{"hidden_size": 320, "n_experts": 16, "d_shared_expert": 0, "moe_layers": [0, 1, 2, 3, 4, 5, 6, 7, 8, 9, 10, 11, 12, 13], "router_score": "softmax", "routed_scale": 1.0, "balance_bias": false, "router_z_loss": 0.001, "init_std_router": 0.0315, "lr_router": 0.000295, "vocab_size": 32768, "beta1": 0.9, "batch_tokens": 32768, "train_tokens": 283200000, "max_steps": 8643}
Below are experts of layer 2 (counted from 0) of a mixture-of-experts language model. Rows are named up (a neuron's input weights, with its number) and show model dimensions 160-199. Each number is 128 + 32 x the weight over its row's rms, rounded and kept within 0 to 255.
Before each expert's rows: "comes after" lists some tokens at least twice as common just before its tokens as in all text. This comes from a sample of Wikipedia text that the model never trained on. Tokens count by the router's weight.

# expert 9
comes after: " |\n", "\n", ")\n", ".\n\n", "\n\n", ".\n"
up0 [125 112  71  64 109 112 140 156 129 120 133  98 110 103 163 159 107 147 120 126  91 118 126 137 134 137 105  46 182 118 137 135 105  56 123 165 120 142 124 140]
up1 [157 120 128 186 118 112 143 111 156 121 125  89  91 109 110 166  97 245 129 173  63 144 100  37 151  38  93 144 169 138 129 145 138 142 129 135 164  99 162 138]
up2 [107 150 125 106 153 136 122  95 119 160  74 146 152 101 158 102  53 111 185 126 122 114 151 136 119 171 203 105  98 140 174  94 121 160  85 165 120 126  81 138]
up3 [131 118 150 160 115  99 124 152 112  89 158  95 118 112  90 186  96 108 106  92 157 158 154 148 210 128 128 119  99 109 147 184  77 130 167 159 160 112 144  88]
up4 [124  93 153 161 152 145 227  84  89 128 108 130 110 169 161 164 141 102 173 169  79 136 152 130 122  56 161 119 175 115 118 191  92 108 102 103 127  74  94  70]
up5 [132 183 181 170 143  88 157 103 153 133 199 108 118 124 133 167 194 136 142 158 166  85 123  94 165 102 119  83  97  60 139 116 120 118 159  82 112 130 226 111]
up6 [137 105 136 126 107 151 121  53 144 127  66  69 154  99 133 149 147 125 126  53 115 138 166 102 150 153  88 104 171 103  49 121 122 142 144  59 123 117 153 138]
up7 [115 122 127 143 130 129 122 106 112 167 152  86 145 123 107 162 150 113 169 125  73 151 129 130 127 154 144 133 125 116 139 182 107 131  80  86  96 115  72 112]
up8 [163 133 143 142  82 157 120 127 107 188  47 106 163 102 107 131 117 136  89 143 179 107 133  67  92 125 107 142 108 163 102 181 160 105 140 160 201 100 162 162]
up9 [139 113 199 166 155 194  92 167  94 111 118 133 158 139  98  58 143  48 176 121 155  55 151 141 100 111 144 154 107 107 185 140  95 121 140 161 164 177 122 188]
up10 [155 129  85 103 121 181 124  89 126 113 176  74 150 135 104 142 102 151  90 142 151 104 125 108 156 176 152 145 117 133 202 160 128  92 135 120 135 126 134 133]
up11 [170  98 159 180 134 148 152 156 118  96 182 134 151 101 152 130 164 159 149 103 112 139 129 121 126 147 165 147 161  93 163 119  93 158 198  58 168  78 148 146]
up12 [140 104 144 141 147  95 134  85 174 116 111 112 164 184 133 135 145  88 107 168 155 158  92  89 176 153  58 102  54  95 165 150 161 109 103 143 165 191 174 136]
up13 [122 107 138 131 165 125  85 115 135 135 144 113 142  62 103 120 123  96 105  92 184  56 140 147 149 138 135 204 156 165 162 109  78 154 124 114 188  95  85 116]
up14 [153 156  60 126  59 132 109 141  85  65 127 152 146 112 149 100 168 109 174 170 138 117 110 118 128 105 209  99  48  97 133 127 120 111 169 131  88 105 136  83]
up15 [ 78 195  83 116 123 131  99  86 149 157 168 113 111 201 143 160  61 123 123 111  89 102 105 159 106 113 170  74 109 119 168 126 107 113 141  69  86 109 135 123]
up16 [149 123 116  92  78 149 157 146 165 120 132 107 121 134  96 122 119 138 122 189 137  83 128 127 127 124 151  70 171 158  89 117  66 165 104 117  77  93 128  72]
up17 [ 58 168  70 122 104 172 128 116 125 126 121 129 132  93  94 112 112 132 141  79 130 152 124 147  86 124 119 171 145 107 153 152 115 172 100 103 100 108  69 134]
up18 [ 92  94 194 128 103  97 113 136 129  88 154 131  65 142 115 114  99 129 106 115 139 151 152 136 122 102 130 160 154 109 115 156 116 127  95 168 127 100 114 112]
up19 [155 125 107 122 170  95 115 177 110 178 130 132 147 134 166 122 157 106 204  98 138 150 141 167 114 110 120 206 154 116 166 225  97 149 145 164 167 156 171 111]
up20 [119 172 166 147 124  44  94 104 168 187 162 139 136 137  78 168  98 198  98 127 102 101 123 107 152 155 103 102 151  94 112 163 128 107 144  84 140 113  93 100]
up21 [ 64 179 165 107 105 138 140 164 157  84  92 114 141 139 118 128 111  60  98 140  89 145 115 160  79 131  90 117 155 141 136 113  97 157  69 132 132  90  92  75]
up22 [169 144 100 131 102  66 137 154 192 108 149 165 195  90 144 141 164 132 133 144 171 136 154 126 151 103 121 127 131 102 114  98  96 149  86 135 148 106  77  93]
up23 [165 201 101 127 161 166 161  91 155 126 132  52 132  93 141 141 166 110 115  94 147 109 111 131 167 104 161 194  85  88 165 100 148  88 132 116 133 179 147 162]
up24 [151 149 128  64  76 172  70 198 107 128 140 172  76  74 117 127 129  87 184 140 110 103 146  99 197  95  99 107 181 118 126 109 162 202  91 136  82 119 112 184]
up25 [119 140 136  46 147 180  92 132 131 129 151 123 151 152  84 106 132 135 108 179 169 110 143 123 119 110 127 113 123 114 139 128 138 128  70 201 104 114 113 191]

# expert 14
comes after: " |", "|", "\n", ";", ":", " /"
up0 [179  77 112 136 129 122 137 140 121 186 119 166 146 131  97 135 121 121 146 108 169 146  94 140 204  69  93  93 131 113 109 130  86 101  67 112 146  80 113 140]
up1 [116 174 100 121  92 160 111 104  85 112 113 122 139 129 125 140 182 128 147 172 133 117  96 101 182 133 133 109 149  71  69 127 118 152  90  59 111 178 119 133]
up2 [138 116 132 156  70 180 121 133 129 161  90 117 183  92 162 130 128 147 136 131 172 139 155  99 129 101 149 123 149 120 148 156 141 154  77 125 108 129 121 155]
up3 [181 147 111 203 141 150 111  93 158  99 159  90  99 100 126 133 149 168 151 107 149 126 122 139 132 206 121 124  77 140  91  70  90 161 176 133 110 113 193 140]
up4 [154  63  95 157 119 127 129 144 181  78 133 124 133  85 115 121 143 108 129 182 178 105 133 146 111 121 121 112  79 159 139 112 125 118 188 128 113 203 101 158]
up5 [ 99 106 148 175 143 117  82 130 168 166 135  98 126  99 172  84 190  93 153 105 113 161 102 161 142  81 120 115 162 138 100 167 109 103 128  96 107 172 142 132]
up6 [ 77 174  68 171  73 245  82 114 129  99 169 183 106 104 143 148 130 159 138 119 152 140 163 172 152 141 157 130 184  58  87  97 156 120 141  85 135  96  75  99]
up7 [147 138 174 152 175 111 120 198 125 163 116 134 183 106 142 125 110  92 125 171 126 111 148 129 166 112 134 153  90 146 150  85 216 129 153 143 126 226 138 171]
up8 [ 91 129 153 123 178 146 118 127 112 107 134 113 140 163 172 142 163 141 138 129 177 125  89 132 135 116  75 118 141 139  93  83 176 100 191 110 116 137 113  80]
up9 [123 113 151  79 135  75 144  88  71 118  94 145 111  71 148 125 161 105 108 100  97  93  73 108 144 160 144  80  65 126 130 121 122  68 161 120 125 114 129 103]
up10 [132  72 148 123  98 181 154  69 133  92  53 151 178 122 141 131 110  85 156 109 165 134 142 115  90 169 169 127  68 171 118 124 106 122  70 160 139 136 148 110]
up11 [ 99 154 129 173 115 165 136 146 133 144  97 143 174 108 134 126 160  55 124 125 121 117 120 122 147 100 139 134 133 107 138 103 134 148 108 155 112 182 175 146]
up12 [138  98  64 175 125 147 130 121 118  80  88 132 163 112 139 131 165 168 144 124 149  99 137 108 134 151  76 107 149 175 168 122 145 128 152 180 128 183 142 107]
up13 [114  98 144 112 159 103 131 125  95 150 155 121 154 155  98 119 119  63  97 124 121 161  87 157 171 101 100 112 122 117 165 135 119  76  67  51  96 136  92 111]
up14 [188 176 107 181 188 122 138  78  90 152 137 156 117 146 126 120 142 121 122 126 120  83 163 181  98  78 128 173 158 154  75  79 165 211 133 156 164 128 130 168]
up15 [142 130 144 122 113 138  75  69  93 103 129 100 159 125  64 145 105 145 111 121 151 127 119  65 172  97 108 107 104 136  87 233 137 147 111  75 202 102  92 149]
up16 [ 98 104  59  62 130 236 113 145 153  92 148 111 114 106 139 138 137 210 117 165 119 144 129  52 164 106 122 140 133 173 182 119 143 138 111 175  93 136 105 146]
up17 [153 176 134 180 100 133 150  81  96 135 157 134 147  93 127 196 119  84 165 194 137  60 143 130  96 114  93 122 159  98 183 117 127 179 131  96 141 127 125 175]
up18 [ 57 161 185 130 122 153 105 159 174 120 135 184 110 126 106  98 153 101  98 111 126 141  88 113 124 131 189  91 129 195  84 116  96 156 155  94 110  81 128 139]
up19 [109 181 116 128 130  70 118 107 119 124 142 150 195 140 109 131 104 118 153 163 160  92 125 162 148 105  82  90  58 126  97 123 134 101 161  69 131 123  74 217]
up20 [100 124  81 164 106 210 104 139 105 188 185 155  78 163 124 144 115  70 152 100 142 176 106  84 147 139 152 108 106  97  81 190 141  97 160 135 187 152  82 114]
up21 [130  89 158 149 144 175  96 115 106 144 162 122 118 149  98 174 112 149 142 112 116 108 156  89  83 152 151 179 157 124 103 221 125 126 105 134 165 101 140 168]
up22 [153 153 118 146 163 109 146 154 146 159 136 132 152 128 137 107 124 156 124 119 112 154 145 125 183  74 102 141 115  64 110 210  86 175  58 140 120 191 138 147]
up23 [121  85  53 147 124 162 135 119 164 161 109 164 111 151 169 144  99  49 104 110 124 116 190 112 126 145 132  86 202 127 153  96 141 175 123  89 118 109  69 165]
up24 [129 129 110 142 147  93 196 150  62  83 167 162 125 120 109 123 142 104 166 156 172 146 158  97 136 124 120 150  84 108 129 170  73 102 149 109 155 107 157 112]
up25 [161 186 170 125 181 103 147 116 114 153 131 103  86  83 145 161 104 162 119 138 101 118 191 132  88 150  98 132 144 126 194 161 157 132 100 159 183 139 117 129]

# expert 10
comes after: " ", "–", " on", "°", "20", "On"
up0 [108 157 149 143  74 117 115 100 117 153 121 126 143  96 129  62 154 135 109 168 180 108 123 147 161 186 143 168 111 125  76 107 125 143 102 123 102 145 168  96]
up1 [131 156 156 143 119  80 115 123 119 154  66  97 157 114 130 136 183 129 176 146 122 145 108 101 136 137 143  75 166 131  68 126 107  90 104 137 146 155 103 163]
up2 [134  83 127  82 112 131 176 109 140 161 128 186 172 115  75 172 170 131 110 133 131 122 121 133 132 119 143 155 158 152 121  85 122  43 165 148 169 142  85 111]
up3 [129 125 139 142 106 113  91 144 189 154 156 160 161 138 172 152 122 129 114 140  98 124 100  89 127 107 180  92 119 138 113 172  82 132 154 121 115  92  73 171]
up4 [111 111 136 121 128 134 125 105 119 179 110 145  89 145  37  97  87 111 105 109 149 142 169  78 149 152 187 154 161 125 170 117 145 105 101 149 128 153 115 142]
up5 [135 151  90 105 100 118 181 120 170 122 124 110 197  72 230 146 146 130 108 157 136 135 135 103 159 102 101 150  95 194  72 136 125 133 113 154 117 111  93 139]
up6 [127 177  90  66 186 166 139  87 132 166 126 105 164  55 135 146 130 158 117 130 136 157 102 140 161  85 105 145  77  95  87 117 118 127 108 119  69 139  88 133]
up7 [141 146 128  49 156 153 157 119 125 108 102 134 162 104 123 101 136 180  90 130 162 158 152 135 145  83 167 120 148 185  76 142 109 226  88 173 122 103 165 166]
up8 [104 108 188 129  99 107 129 189 117 125 152 144 116 111 103  82 128 161 130 180  98 130 146 137 121 167 169 154 134 148  88 159 115 152 109 174 159 128 135 162]
up9 [154 133 147 170 160 112 161 126 162  83  98 179 133 125 157  77 191 168 137 106 163 131  88 180 121 125 119 119 119  77  98 169 121 110 192 101 105 140 167 129]
up10 [166 173 172 131 123 118 137 176 159  86 167 123 172 112 108 160 165 137 172 147 138 107 149 134 166  50 191 178  93 156 139 171 107 107 132 186  95 132 146 147]
up11 [160 151  79  82 151 118 135  90 159 104 160  84 121  45 118 131 134  53 179 121 133 183 144 129 144 135  77 151 134  73 136 123 114  95 111 179 111 140 128 135]
up12 [131  77 146 170 114 108 145 133 156 142 133 148  97 156  55 128 135  81 129 144 155 101 126 148 136 111 155 159 193 156 164 133 125  88 115  76 134 100 116  94]
up13 [155 130 124 180 148  79 107 140 160 144 103 122  82  85 110 160 121 173 163 122 124 151 164 121 130  89 178 122 128 149  83 159 136 154 136 138 101 158 110  78]
up14 [102  81 136  97  88 173  67 130  82 136 131  97 157 156 148 112 106 137  75 177 156  98 124  64 125 131 114 158 152  65 126  95  93 145 130 139 156 137 112 129]
up15 [136 149 146 166 124 155  90 176 134 132 178 125 140 137  81  75 147  88  97 183  62 109 115 193 144 170 109 140  97  94  55 142 123 103  88 112 146 113  98  80]
up16 [124  94 145 127 134 108 142  84 189  87  85 103  83 142 105  94 155 149 117 183  97 105 136  91 134 139 148  77 112  67 106 167 127 128 172 130 152 152 168 169]
up17 [132 131 140 104 104 117 132 121 110  88 113 163 118  96  77 167 121 124 138 187 166 109  82 129  85 115 152 116 137 123 139 151 122 109 133 164  99 146 114 150]
up18 [ 96 108  86 133 149 123 185 189 161 164 120 120 148 120 145  23  90 101 161 144 108 158  98  92 178 140 130 112 117 128 135 134 158 120 190 177 131 105 132 161]
up19 [ 95 147  96 101  97 129 117 131 123  86 112  94 127 214 141 135 160 157  88 124 127 166  82 117 142 139 148  80  86 109 131 162 135 129 119 172 163 153 139 144]
up20 [161 152 126 121  83  80 110 102 145 105 110 169  95 140 146 133 181  92 124 172 103 151 126  75  75 155  97 167 172 125 105  82  48 137 136 187 143 196  96 111]
up21 [ 76 170 127 140 136 106 160 127 138 169 159 131 138  90 133 162 135 154 117 139 122  97 159 125  94 105 181 169 180 190  97 163 125 152  98 163 129  96 169 213]
up22 [ 61 146 173  61 153  91 119 173 103 106 116 157 134 119 109 173 110 145 160 117 167  87 158 147 141 171 100 115 132  88 131  88 137 144 118 119 129 124 184 129]
up23 [168 149 181 136  79 111 133 134 176 116 162 155 120 126 115 118  99 122 183 160 127 138 135 159 143 172 159 142 112 177 188  93 135 146  95 137 173  60 144 127]
up24 [191 135 108 118 118 144  94 113 110 178 138 139  81 149 130  98 103 188 119 117  77 135 155  81 112  99 154 168 131 134 156 144  79 108 115 152 105 156 117 130]
up25 [188 124 164  84 107 150 124 158 111 170 164 160 135 138 110 161 141 136 106 109  81 145  97 135 170 119 188 127 117  89 141 198  64 139 131  97 117 140 177 111]

# expert 2
comes after: " ", " |\n", "–", " New", " San", " USA"
up0 [ 89 138 151  93 134 155 137 178 110 127  96  94 189 110 158  67 131 124 128  89 195 141 128 187 129  77 139 123  94  95 115 107 135 157 136 190 169 105  61 135]
up1 [ 83 174 146 173  90 123 133 102 105 147 166  82  94 121 162 200 147 116 124 112 116 124 121 150 130 119  87 118 161 119 186 154 120 122  98  96 175 150  89 153]
up2 [120 104 115 103 165 148  75 144 133 131  85 154 119 111 114 100 165 118 168 102 126 130 158  99 132 197 147 114 141 181 212 158 126  87 133 141 142 120 160 126]
up3 [ 78 139 148 124 151 100 129 143 174 190 140 116 133 126  42 128 133 127 108 130 135 176 146 113 132 165 114 162  96  87 141 159 195 153 101 184 157 103 126 208]
up4 [131 139 112 141 142  86 106 110  64 202 168  90  85 133  57 117 145 119 109 198  57 112 136 129 127 116 114 182 101 147 114 177  98 143 121 127 148 102 136 157]
up5 [143 118 146  84  84  89 116 132 116 125 124 136 108 118 179 115 157 128 165 161 134 134 194 160  81 116 126 185 114 166 150 137 109 163  79 151  68 133 141 140]
up6 [ 28 141 146 120 147 120 121 134  88 187  82 199 157 142  99 224 118 129  62 158  80 145 162 160 149  76  95  94  85  98 131 122 108 179 143  89 133 158 203 111]
up7 [176 139 126 116 100 127  93 104 160 169 119 108 145 115 143 154  54 108  74  88 154  86 132  86 141 147 156 141 130 170 115 157 107 128 141  87 141 125 179 152]
up8 [ 89  98 114 137  82 117 145 203 108  83 144 142 106 164 121 154 173 125  99 173 176 170 147 123 163 112 170 117 158 179 137 109  80 110 119 150 111 130  91 162]
up9 [162 138 148 116  63 185 161 148  75  99 177 142 175  89  83 117 138 132  63 104 106 102 190 114 109 142  38 105 119 126 160 107 159  29 117 137 158 127 120 117]
up10 [159 146 139 145 137  83 144 139  90 151 113 121 163 123  20 168 181 126 191 130 120 135  97  87  88  87 210 138 155 124 141 111 196  85  96 140 119  82 153  86]
up11 [155 108  96 130 134 121 138 195 173 103  99 142  88 119 129 124 126 157  68 115 126 101 125 164 169 165  93 191 138 123 133 145 127 154 110 196 151  53 144 129]
up12 [126  98 219 112  81 149 105 118 163 158  76 131 111  99 122  84 110 125  82  34 109 150  85 134 116 116 214 102 138 140 172 151 157 141 134 117 114 108  80 140]
up13 [103  87 110 148 112 124 152 122  82 143 137 134 145  86 107 196 118 102 161 118 110 116 120  98 136 160 118 118 135 181 143 128 101 141 122 150 101 119 124  64]
up14 [112 143 107 107 199 164  91 166 116 127  42 125 104  88 153 125 148 147 136 172 120 114  96  79 100 148 158 141  73 147 116 217 138 108 106 130 116 106 165 123]
up15 [115 163 159 144 131 154  98 117 127 116 151 146 117 112 115 113 132 121 142 109 145  56 188 139 111 149 103 148 129 188 128 147 155  44 136  84 121 172 139 167]
up16 [105 130 136 140 113 121 136 115 124 136 107 154 125 124 151 101 125 115 126  68 137  96 134 126 146 126 127 152 114 161 116 159 121 113 115 124  65 187 183  85]
up17 [ 88 128 118 155 154 125 149 186  82  92 112  96  89 164 171 127 111 121  96 126 160 165 165  91  91  75 164 162 150 135  25 163 138 136  63 182 153 128 142 104]
up18 [183 111  78  51 144  81 156 160  77 129  22 124 161 113 174 131  98 140 146 109  94  88 110 101  93 102 168  97 109 172 159 133 106 121 127 146 141 132 111 116]
up19 [130 102 101 114 106 189  90 168  55  91  93 172 178 166  83 104 112 152 167 118 119  73 101 142 131 109 110 109 178 152 119 127 128 144 187  95 103 142 100 152]
up20 [136  86 129 119 132 135 125 125 163 134 157  49  76 148  89 131 118  79 130  90  81 145 112 109 140 146 137 143 100  91  99  87 103 129  91 156 113 140  90  62]
up21 [166 146 142 167 129 126 131 172 124  83  99 122 147 141 144 169 104 133 135 136 108 120 104 125  98 158 113 137 115  98 149 151 149 120 175 153 147  68 142 135]
up22 [151 198 165 125 107 130 168  99 148 172 147 119 163  68  96 182 101 123 192 146 153 154  83  66 196 123 125 115 112  82 137 140 108 126 130 101 122  81 120 115]
up23 [109 103 127 112 176 177 110 147 147 135 119 100 105 126 141 109 174 126  86 114  88  68 191 142 115 120 133 124 123 142 147  61 131 143 120 131  89 126 131 159]
up24 [103 109 111 147 144 135 117 135 169 106 130 142 122 130  86 203 112  82 124 110 162 152 123 132 119  90  30  56 109 151  88 143  75 138 105 112 159 164 126 155]
up25 [133 113 102 126 149 121 113 126 171 103 111 185 172 154 158 135 119 102 147 142  87 157 123 115 152 117  86  81 118  52 112 140 132 212 104  75 118 132  75 106]

# expert 11
comes after: " ", " (", "–", " a", " is", " where"
up0 [ 91 105 129 123 126  79 109 100 128 143 118 174  88  90 102 169 155 153 154 108 110 155 146  92 144 132 150 132 165  93 158 134 145  82  96 130  97 109 139  95]
up1 [ 34  64 143 123 105 106 139 120 140 111 138 148 226 133 149 180 130  98 132 110 121 142 158 168 170 115 119 134 103  76 121 149  92 117 115 102 109 170 139 118]
up2 [141  83 140  69  92 157  83  96 155 169 109  91 120 160 115 132 171 129 133 173  84  94 166 121 151 108 153 119 128 159 105  80 148  90  97 136 170 137  89 132]
up3 [148 114 121  99 147 161  98 120 157 164 105  53 127 102  78  93 100 141 107 138 122 162 148  98  95 111 132 129 119  83 102 148 124 103 156 181 119  80 124 126]
up4 [119 102 137 135  99 168 109 121  84 148 156 122 117  93 131  96 130 161 136 199  94 155 106 136 131 140  94 145 188 116 141 156 127  95  95 168 138 103 114 119]
up5 [ 99 155 112  88 140 166 112 163 162 125 105 153 107  55 175 107  65 138 117 173 105  87 149 114 120 122 153 191  96 125 117 159 132 138 151  71 104 175 123 121]
up6 [104 141 147  99 155 165  88  86 116 115 178 105 182  85 102  85 111 127 167 154 102 180 147 103 145 159 122 168  85  78 139 108 113 136 110 125 115  93 123 127]
up7 [115  80 171 155 175  78  98 154 123 182  88 146 108 151 150 163 111  73 105 117 110 127 111  56 128  99 131 106 158  70 119 165  84 106 107 140 134 107 105 160]
up8 [159 157 142 146 104 107 166 126 120 112 157 103 127 101 107 146 128 138 116 135 102 165 130 138  80 138 134 118 164 135  78  99 137 163 123  48  95 145 205 184]
up9 [ 78 175 104 143 109 144 136 129 123 127 161 140  78 131  85 150 111 137  96 126 152 110 114 106  58 100  88 114  96  82 153 105 112 158 163 140 107 146 135  98]
up10 [109 139 170  96 148 159 131 148 135  67 126  54 139 135 107 131  97 174 112 144  89 123  95 144 160 163 128 130 122 109 129 164 158 167 126 153 159 111  85  78]
up11 [119 128 123 229 108 152  82 118 110  23 169 137 135 152 111 126 123 120 114 141 165 117 112  82 166 165 134 188 133 119 135 159 113 165 120 119  94 169 101 159]
up12 [110 167 198  88  80 143 128 106 191 157 173 136 125 158 151 127 109 125 126 126 147 146 167 182 152 105 135 142 140 138 137 123 156 135  69 139 109 164 112  95]
up13 [143  95 119  97 161  91 167 125 148 123 111 141 131 178 166 113 129 139  99 134 139 109  90 139 143  90 159 165 122 192 141 171 157 109 114  83 139 213 166 148]
up14 [ 78 144 105 145 147  98 127 120 129 188 116 131 169  85 127  87 120  71  94 160 123 180 147  94 116  37 156  99  73  68 130 191 130 154 142  87 102 187 192 128]
up15 [141 177 128 118 102  95  60 148 132 164 111 139 216  84 124 146 121 166 118 158 108 136 178  89  97  99 153  99 192  74 114 117 133 112  98 119 140 107 116 104]
up16 [138 139  88 138 112 136  96 159 132  93 111  95 102 113 122  94 143 147  87 167  69 148 137  97 166  68 125 117  89 133 145 136 153 134 140 142 138 109 102 174]
up17 [ 84 182 125 186  90 156 129 123 170 152 126 106 138 132 121 158 155 100 146  87 148 102 171 120 149 119 184 134 148 113  68 131 183 122 101 152 180 122 169  92]
up18 [126 163 131  82  96 126 107 204 109 106 153 160 103 152 116 143 124 133 209 161 174 137  78 126 169 106 111 124  81  86  96 147 100 147 148 112 158 118 135 124]
up19 [181  60 103 165  73 141 185 123  73  99 142 121 191 103 105 121 116 167 169 189 138 126 134  94  86 162 144 146  94  61 125 148  96 185 143  95 155 101 159 105]
up20 [136 132  70 154 144 131 131 160 120  87 120 119 148 136  77 131 164 143  98 182 155 154  56 130 129 131 103 145 181 168 168 187 152 110 121 146  86 146 161 173]
up21 [ 73 142 125  98 118 104 116 159 153  77 105 123  99 125 162 105  76 137 101 108 134  62 156 117 120 147 178 105 159 132 171 138 154 170 144 156 144 147 129 113]
up22 [124 112 158 101  86  68 192 117 114 123 127 172 133 112 136  76 156  78 142 128  79  93 126 136 197 142 123 147 126  97 113 111 141 193 196 117  91  52 202 158]
up23 [112 145 138 125 137 161 175 188 167  94  96 137 107 170  76 137 143 161 201 119 112 162 128 207 106 102 157 130 155 131 124 142  99 180 155 121 151 103 113 141]
up24 [119 171 145 176  59 101 141 161 149 174 172 190  72  80 144 101 192 111 177 132 124  86 108 186 124 134 153 169 129 110 139 172 146  60  96 201 142 125 145 131]
up25 [129 128 126 177  57 102 143  99 147 156 193  83 138 132  98 126 130 107 195 147 140 139  83 181 190 169 142 147 147 132 147  92  57 141 162 100 133 147 140 176]

# expert 13
comes after: " ", "-", " (", "–", "200", "201"
up0 [156 113 134 112  82  79  97 155 102 103 103 197 117 111 147 173 117 117 192 167 131 105 144 114 132  86 148  76 130 118 113 126 123 108 153 131 190 129 130 166]
up1 [143 140 100 127 111 101  91 125 212 195 138  90 145 109 156  95 142 124 124 104 183 156 183  98 141 164 116  91 154 188 108 143 164 176 139 122  87 153 133 175]
up2 [116 134  99 133 159 137 127 198 164 110 149 132 157 169 123 140  89  81 143 154 159 140  95 117 119 102 152  91 163 122 127 175  88 125 163 137 131 136 128  78]
up3 [124 127 157 149  88 105 206 107  97 143  99  59 146 158 121 141 145 138  94 171 104 136  94  92  95 124 150 127 102 134 143  85 131 123 126 156 182 178 129 122]
up4 [ 53  81  67 162 104 149  90 134  89 106 140 108 100 132 111 129 127 153 129 138 145 111  89 142 118 195 139 172 152 177 120 145 130  77 149 124  92 185 111 154]
up5 [121  74 110 163  95 102 126 126 210 121 122 112 112 156 115  61 108 107 128 202 195  78  83 103 165 157 141 157 139 134 110 159 132 116 127 115  62 115 133 134]
up6 [151 133 110 141 155 119 168 170  83 173 161 107 142  71  95 198 106 132 177 146 125 106 145  94 178 118 184 107 127 172 133 142 109 147 101 178 151  82  80 113]
up7 [171 111 104 144 148 160 108  70 135 138 116 151 182 122 134 147 181 135 141 134 155 118 137 157 102 126  99 168 115 137 109 114 138 166 102 128 120 126 167 151]
up8 [ 83 122 138 146 104 171 103 134 127  96 158 197 121 131  73 103 132 145 165 133  73 143 130 160  45  98 121 105 185 173 141 105 183 145 127 101 156  70 155 114]
up9 [153 112 135  86  82  96 135 189  93 101 180  93 122 128 127 105 166 106 103 147 127 235 190 129 148 110 102 116 135  93 171 164 159 150 147 150  88 156 116 153]
up10 [148 136 141  66 164 170 103  70 139 184 191 102 114 149 187 104 147 151 148 103 121 147 157  46 189 192 145 123 104 116 139 145  38 151 113 147  93 101 169 106]
up11 [127 144 155 138 132 104 108 126 138 144 206  94 184  63 124 167 194  97 147 164 163 114 102  98  48 125  75 153 150 108 137 139 108 143  66 102 141 133 126 151]
up12 [153  77 130 119 118 112 110 146 110 111 137 102 161 158 117 127  70 123 161 161 147 105 136  75 128 124 181  81 115 122 162 147 120 180 135 106 125 159 150  75]
up13 [ 91 135  75 129  57 109 206  99 136  77 221  55  99 132 153 179 147 152 139 165 135  98  82 152  99 107 106 133 170 110 164 111 122 147 167 148 133 126 102  97]
up14 [163 153 143 121  80 145  47  85 165  85 128  95 116 132 187 129 131 157 127 148  75 121 112 129 130 187 101 152 111 153 125 112 139 154 140 120  98 132 156 106]
up15 [188 149 115 127  92 131 161  96 176 111 131 117 151 121 112 153  92  68 105 113 143 134 130 165 172  97 181 165 153 125 131  98 160 134 108 159  65 152 147 141]
up16 [119 119 112 127 182 159 104 110  99 122 115 135  89 121  43 142 108  84  87 172 157 125 129  99 106 197 112 118 104 102 115 146 157  89 131 126 161 118 187  57]
up17 [138 121 108 115 142 120 161 103 142  83 128 160 163 171 194  99 143 183 112 133 158 157 212 160 160  96 101 151  69 107 133 120 109 114 110 148 109  69 129  99]
up18 [113 139 132 124 179 144 102 131  87 107 133 122 117 146 135 131 102 128  91 132 183 137 123 133 187 126  94 132 124 153 159 148 110 136 113 103 116 116 160 121]
up19 [131 116  90  90 120 145 174 143 104 109 131  98 112 103 121 108 145 105 121 106  91  84 119 132  90 106 101 118 100 158 133 184 161 152 155 107 194  92 223  85]
up20 [ 80 198 217 105 103 173 163 159  76  85 163  99 116 150 113 116 181 166  85  84 150 103 171  91 134  98  83 105 113 118 146 165 137 153 138 149 121 182  84 143]
up21 [149 133 160 113 106 158 117 103 103 157 137 134 149 186 106 112 130 127 124 134 161 132  70 189 114 106 203 146 167 143 173 106 145 171 148 143 129  56 152 149]
up22 [175  94 159 127 128 134 106 109 131  88 135 104 144 103 147 106 125  73 120 105 142 113 109 108 110 161 147 148 110 146 122 133 150 119 103 151 141 129 136 107]
up23 [114 129 121 116 113 129 105  88 121 135  51 111 178 119 170 131 109 126 145 114 112 134 112 160 144 146 150  40 145 127 171 100 125 102 129 158 135 199  71 150]
up24 [171 132 121 103 162 145 182 118 111 142 122 136 159 122 110 129  89 126 124 148 141 164 149 158  84  85  73 139 122 210 116 124 135 165 112 136 120 178 183 148]
up25 [ 87  89 120  61  52 205  80 184 131  49 145  77 129  94 109 109 203 139 209 134 167 104 183 148 127 173 170  58 146 131 101 127 106 128 136 128 145 162  99 122]